config.toml
n_layer = 12
n_experts = 80
d_expert = 96
router_score = "softmax"
routed_scale = 4.47
balance_loss = 0.000646
balance_bias = true
groups_per_token = 1
positions = "rope"
attn_scale = 0.177
lr = 0.00214
beta2 = 0.95
batch_tokens = [131072, 262144, 393216]
seq_len = 512
Below are experts of layer 5 (counted from 0) of a mixture-of-experts language model. Rows are named router (the router's row for the expert), down (a neuron's output weights, with its number) and show model dimensions 96-191. Each number is 128 + 32 x the weight over its row's rms, rounded and kept within 0 to 255. Numbers have three digits each.
After each expert's rows: "raises" lists some tokens whose logits its average output raises strongly, later layers aside. This comes from a sample of Wikipedia text that the model never trained on.

# expert 23
router:125098152156103105127125103158103053129107149139103080179170137162141086159165117155124109116193093062174151118155121133121110207121147069118136206104094133162086082092129135169210128137098111150131113123088109156118115128128136145125087135073146119169175154113120153157212154110128150114
down1:102104115155142124114055167133089074116037141126154082064124114113166111125132133138136152172099161138102133123132216167141120134128085137105134140128165112163181135139050113118151144138131129130109174135109150161168125151101176104140182108134112114118106141145194103145164102042139147108
down2:171099110055103040115068134117190139135124157098094119139139090106148130177144222131145086166159104141189102092155158082116088141160110122083129084145089100157104102103141159169159051101119153132167124121139126113127108156143130163153101111128167153120129098148091131141116160149154074131
down3:110131132103118147126155092110158109142169139160123143121164115148167111153102141123124110127146120132126093099125153112120140189085132127130115088130162135155097107084130138131127094173114130119140096161109104096079135160036193139096126150169131192103106095089096133160122101169110200130
down4:130128120133107148164083097158137109124205171136114123161146122168079121129105092120198140101185087104193146187085086098155158181137105098117168148153136108189110145178113151154141124116131128116149075196154113118111152133125084078099134067167143120119222069137110125114151133138063098110
down5:169124138184082156147135135164130111124160164107088116143129154163116134066156093111080066181143133094099168106145099158183174132138111130153069114105138165162100186135112113189129112098145200059193153105153136115113107118098134131100085086098148102135070140112133172138122148081081098168
down6:142048147141128155120109137000165116130124114114114070124132136120115092096138104101148109048096126120127132101109144135199082095150089103164127102081116163140160103105139131081176143175137141156104117090123132113133167128157135169114112152091109107135147078126157097137163174116100192097
down7:137121149126106120143141084154129101166132151196109122180153129120165128146134123109058131116138093114089152167126145131101073147137146184106122137139181139032124174035133145145110107163120115146122157096138139132060125128203108132086135127130159106154160089138181169139168132047128140041
down8:072120104140164129106147134154103148120119163160147112105097107174107072115079129148117158143156149104203133145098099090124086095143102176091139142125083150100149106121118117151155162179161103147130157067194156130198122143154147131157130145104153157069161107132138165104103166165130068109
down9:139162148116108142118106129149110106177142122115132142147108067108135128106086098159110105082181119091123133153052218083110191136103146144184121080105126167126126142115159138109157157134105118161102058069083169157158144140088121173156122098146099079083144116154146108147138129171196085127
down10:113133065183165142164105122098139116078142102245082146086107097123156117130105148133112106125121158122078139147125085163151122091150164138058111144151095140087078080164100085091118154096103197105184101127142085161151107121071175094122147117149130101209104162084135122098131149106133097112
raises: "a", "ock", "as", "ans"

# expert 77
router:136189138117156123117123096123111134170134090095154191110131130141154189136104202086077167070090086157085116108136158176140143130133085161123175098089115131157142143126173073103148130152214154150119089079122089148112185129112061151168115147163100077104163149134106100164152083150162114103
down0:095107124138151132163082149117161102112117087078181093117144163079129205154166104111099146093111133112188092222158182127137052079134046119150139121065106177100182129156164099114108099120157188100125150118151168131115177100147139100172150138095105122149133058135136129171127126124136123160
down1:124151163116137140141142103045130108108158119126167170145131133096158142120090133119112169084133104162144098164101122113154073098135126138137148149145193150123109081126194102138045151130116138146141110108198135176146162116103082115106085095100116122130183120111143177138085062121164107047
down2:122137163085116189093131126076143134095136104120126189143097100142160086118141129128148073092115138198135109166100097093150156053139096149138137090132163162215084142168109133085087158118177152106113125147114160068155141143118088125145130169158130091140179107072141180182112160149142187125
down3:137135099134144112141184119082081131121099093209158112087118131100069114199090114119143196151152150128117107139132144104138182166109144113102103098134131104109115116122188097097109188062137118157153106120153040158065149159141139111145107083177128124160149109159121154136136141123091082171
down4:067134159128089124085120093053163178125030156121118144118210173146169140132106081163098095115078127145122156098152206124151126118128157144188162107151183165120144111123077105139104115082115078146066182088109109130124174105095095110104124163163160166121156153146127166120151107149100164122
down5:036116137153101152102134123064140143105126178105150129096132168167101193087084176114166132161132113200170074145158114127121154119158152116129112093098165102119129143111095190110144127106119144176152164122159162088156082105145174170181123147152144143123134176166120151096097129120121106140
down6:110142136129109094104166087073130082140073118082117171108114143142135155136131156149110124140114107115129130055119099142137169130149034111153056144100151188112140172107106154065145170139096119097204106099087189148129157085153092191122082192162144070110056132135119147115073104099104089167
down7:134174164115172175074181090069161090137117140193140202117109136136117085138097131129207121149106163175111139127115123133124080144156066133109111125085042066137125143149188050140161124168125125064172144109146112155128103124102082187083072164144086102122130134195138130118097173093189097115
down8:078126114138146136104109153094095138130132120129228099187138170118129105152062149132096151068135086109083112119120141134114141094159116089110138151110176086125113134177109132094111149181171163123119118159116153123132159108143135132139118109098095086103180070104097179119126090140044112162
down9:116137086152142145074138142117123091139092148124154099131199136168129103095139158123117123145092156133107118174130120174145113190151179103129132096041123172123158117132111147072129084086116113182133110064133124121147144186105145162129081134080170145079186079157093152160183111122150135080
raises: " (", " and", ",", ";", " &", " in"

# expert 24
router:149099169157085127145176109183105158156114117152090085151143140099180144158124118138104113089158114063193105107152105149137096147092165036131144160126151119158057087091157147161145082129113143123127157162101064176084133132100183131112125172093201148183126162064117160120176145107148155136
down1:051132125051184128089084164152166104146092165149146102111099068156184135113155110084170128130113116107162174108134149126140150119100154091107142141100092134097138117148124141171122143135180120083143097160129173123144150107120081132200168132176125100124095192161109110181099090149135125086
down2:157157114122156109096150131165143133161142153094147195097082113131167138112106126166152116101136088153108132104080151142148197133184154087119124173091157080140166186146115123121105126188124152108125123124115107086186101133172132181106136163105155076079118176118135132119134129121227086135
down3:150125155130095120124157130234067138158133147138168109098139139092119181079149099132135131176105177031098125094115169142141178149109141092138116143159090128112172144152120171182107119157147128119121180121130124082118185136111087103066138206153164149133076109086122118176093113161174145117
down4:130098170105144140185050124048216117123170148144094133153113145201215088091113132150043161143137111099112109128153116078128121142148101128166069104064100119137135115131103151144105110132113118131171147139091131166128127140202123107160090118121173133129131118096156163126173143168162138083
down5:147082150132101078153115124077171097120150081118174117125136147125089140105080164162097178137122213106141118106111105135128153107091154142198118211128076132119120172151125125100163092141106032136123157076122114187143181157159118089074131112104077115195113116161133107101141160153116131094
down6:127068108171089201075125119104120156107130149142083133124134144097153143113153173125097079143139136121141151122148131165128137147163144100174145066133095102179107174101110188134136092182131160101172148127102082101119122107088139071160175135067123146121096136061142136149165139123128090117
down7:123171128089115101113106156079085126143140141211135153111097112116091098161156175154169116118082125081137121137074117131122137105090109132138119099192060081182129093135094132121150069147176145130129098139127141092057130114150145103193118091133132059150140167103155126154073164136175114128
down8:106135149130182136117118108195117112141119138085164133115071117097104119100106120152201128108141132126125120145147125130158138129159145102106139128124079042145143141151094120148123153089129061153134151074123148118115127136134072098123117075150168125066134121148110185181137155190116187131
down9:097110094121171196171179142125145110121136058130117188130161161108133065113116166153105092158091104216130121102077188145113120106142114114098159160099109089114130079161122098077129104200192109160119114135127054099153123132081119141118116098128121126170127160090116132139112155131090148095
down10:155116112152156140102147126123150125079123110131216121088074121151082123074163163084122120163121159158128188102092099150106131100172113103066156043100110116125138142147145170107118097157095117091107161151156141110182122139107117155147133120090178168140117157118160126161160161116139134086
raises: ".", "ly", " and", "es", " at", "ers"

# expert 76
router:089117130143125097107082148177137181140130121108133204132138166154112170116072115096124142143134129163177119148133171096123152064070067130108102087167116124170209110048151140135101140105137105041155119117095088145175165161138070166150180121188117086138162157099129140156123126111113141120
down0:109113115101079128174146167158123113180141123089225147155085104109101152103094111175158131105098159161144115074118172143136177125147135113141112109052062111095126129206134136103162122114129102174154132143093114127182168121145113186099161131083183138064048121138129123142154153167152179087
down1:152126116103171086133085128120162102117113100131123154138106163136143148131103163110079182131126136177128160125196155120121108131136099161186089150121034105135176092114092112083199158106136112085181105111074162087167072094158147152176146108084114100155121102177113072141108156072113142118
down2:037103135119126147201089173166146121135092076158147117170110134132110162108105145180180069132174136122159135069094139054084142166079138105145091164067114040115160188122110132114091133074141146112180123071132122152151116164133117098090134147089135146152129138146114141149128100169160133082
down3:081177140122146113107180123115125137072126150154139131143133140106119097112110109112094128162099145147160074149117061149120129086112180180146160105145132144086131109110110161136202107058110098093136107115143157120151114126133101176128066193234132162146132164179134107176136134091135111127
down4:028138146141000117133143152130100118151177133102127136144108087181164122164164128082137144123135141137113179157143128149114083143121071148155070097145143133140104174086130132141135128171148116119158121128107077182141086159128065137063123071152088146168100114126133116164119176136111146131
down5:112109143134160096141117197121186161103077125101141116146133102107113071034088127131097195087119123186120099179098127136152125094129145126128096115119129144119132118092119128112141185077153142134179114130059170091140138170118108151112143077123150133073136121135106183113146083163085164153
down6:113088143162106116105134131051173117105106076065142139167161101105128104110137114166130128148097133146129108114104160150136192159161148119150094049178182131141130085094103160124118102159126163113125110061098113145080141204050135184153104132149120103110134078108194142109116084096120143144
down7:122168126109066200142172144145154134081115113156082130101145163113112156168121131163198105095150167132149083123117092103120121100165104099075092154108138082152175053167135064100095107129048032113160115107132101121150189152126146104085090080110155136059151148133197130115097131117041127171
down8:127091161074126143158123071123138112093121102149169159137060091091148122064090135175139133121144154135090132202069118149112144125175138112183146084161186133106109111099148127110129128089159143124157135148114097132189144186172144168116066098122181089078168106129156100191172137102163157119
down9:173134132099099131093124141147070098103146111108105146132155147104194150136109097159168112085131133124138128088162078129100104078108156127090126152135142123126128128162117137202129145122095147188092157160110111122128099161109141146124144132142120133126144082094141156124155094117183118100
raises: ",", "-", " (", "!", " in", "."

# expert 37
router:119063157163078129166145143144138111172110116134161084164147083133154128167120111165137084094174119070183117124096109124133090180125174046183170162120113105141069097153166142137160139146101169122120175139119060156076098119118214143133100177084170121160117159088088146145136140105131158082
down1:166085103099123155118115128131147094085104080140079144195175125143116107075094102154099183147086096133121139137161137137088148155133159129155190117170136113150138148184146151186166165119188103080142139170158151176146116044147143154162107165106114206111085135142061097126137115118161116072
down2:089151160112089077111144094118138070139114100153147166108133109170116113104039120082078066181137146156132160142119126153142147075082121145166104150154104129087138138136158115072183111133160178128130162103146180099127122139146143117108077162164091082149151146155101083157132137137190099112
down3:142115148120140106176181131112150100166110115145142092193123123123065165157123080117112093153139125116101123164050130161135134106146093173076111045119141096080130149122135137066053119120120183099151145036147081140092093155064169118154116133181160170132072127144151158068128148109138109149
down4:145126164144159159155080116188137163125137101139065100092106104115122169114187106046164121082117130170111108096110105141156111128170081133131206135154141156110161120126123179129109134151121155101109142113152170121112140110177127105127071133122118165175097119125109148147135094145121077128
down5:123103107131105095178092162068146169142157115086161132137175146117080110100113088071112135157119096124095119108149154123055086113108164136146132100101158158109118151117123149170098069158119140162127108129146118118106148080164081136167121193097093088159141075119101118130104188139147177116
down6:095159095078164166154128086166188146147105126152134147156198086131148126172093143158115118124166143090108158150091139142140156123081080114176153109098072151115117169148151207134201131138100117071134079109150130172072070125118142109134127198116149146076149116063142122147152132076148156091
down7:136152114147111084128152125112122085155153113109115160144101131132143119133070129149089143159136123090068082156115133161124109089083099133142098123089109108101091098165163175144166124147109124112181218165180072082147112159121138129168060069168217173082152137167125134126141112111101126098
down8:108127138103130146140144137135156110121137146121117179136120063170061166098127137201221094096113088145119123119128180156139203132084148103080151111108137104179148135138161122168133066096121126181073057146106137110116131156039075106109145111147096142145117126146079099162170109135104148144
down9:074180093137170140130111110218115118112116113092190110136112130135154083075113138140136137148077151188117138087185090104115167115156202129132087209144112170136155131172099084131138121115128119154137088152092163083100087127119049099111140109170161182118169109168113112136085195113100186150
down10:131186062107183101147141099165162175068128148040106120128090116134181167109120125165101115097124109150141142138150135152147187127084078077149155092158140104110120104171197134114141074122081111189119169179124135170096120161143149128133126118159124101131116187187088108166106155134162120133
raises: ",", " ", " and", " (", "-", " of"

# expert 66
router:102134120150135133091123168172081136156110131068151212091152123133148176154103191092109152117062112180114110164159176120136149063071088141127157146166111142135194178086139124131119102129168129108119081110119117113093166126146076159155147100154088095176183150139083095154145095101142109096
down0:135148123090151110139159094132083215122098077120106078134142111132050163107210153125059160144095173084099121044132138086137161152130148101139075138147137143100163113090194177200101088150173121146143153121149121134114097169126153054165133128123112096187123166148126158104157119075116154109
down1:127167105117078082113166151159153156140126142094188152135135109127137130129168164118123097172139113170119164151180080135167160138098136104138105178122117117040128169076078119097139145125159079116124164122140110148090109137145118139072163158138151047093055116001167133078173100099118113150
down2:114092136119098125191082110100104139110162148103192163105118120177111160108076091126118170083128146141079093105115159140077160111213112076149198111110140118142118093147100117131072165132110150177148138137117108096061072116167133105111117119133097118127128100191179165107132071106100179144
down3:135095098124168173154181143143133201071137143121145105135142130160146146156093090103124121148103197175193109110154094127113155130090075111078061159096110105133147157132139157079136119150111143105100142164146157108172134135142137119087117131142146125129086122103083114089133142116114156128
down4:122143140109082172122095149169146118125080114175152127149155145089106151149139109052169112119140124143146178120187143157153142128179114085081130212122105173140094152138133149127132081143106141145187134109069128150143169091136155128132086175107182121103151150106106154119162122148116131108
down5:052131077129111150146114164109149142106109127115087045092139072143111089158169141103134055163099100135121158194181087159168113120110137171084176147101122140127121105222149094112116145109142132185130051096101123131142120047134109108171154094147087133126193057110148155143091169111115133184
down6:126071173170087108155155172125132173142093123163122143112114149123089111098163166099070095117146191163110136112168081131100129056168124193121126167113154104162079089097128093137208099084116166110125140116174137147068084136101150176198108116134165115093157146142095135068153142136127151096
down7:135136116112110130072081084087113066075118184074171150161094103182101045076103104135163186117168064151170133185150082189168117145160125128190200123096125143104113131100148132127116161120099060156128100134126158108163140124101180149160095123108119132111137194154132140155071080105143118092
down8:093070156092150139140148113124148150071077153171116069103162124165135156145133140115163180145142153088101155172174157106158122176134140133171111143143112173142164089091113103149165109119168104097154139145169070120130220120127148151150161149151181133140074154120150088149158104160119150162
down9:091107093162123123188120161088135151098129131140149163107139109106075098156160193124188157091150158130161110105122082116109174134137115162110151109119122106136113099114141116078098147142105134134156131142139144102143141107086197145122076143157137144167059106081165184094084186117167079129
raises: ")", "),", "}", ")\n", ")\n\n", "]"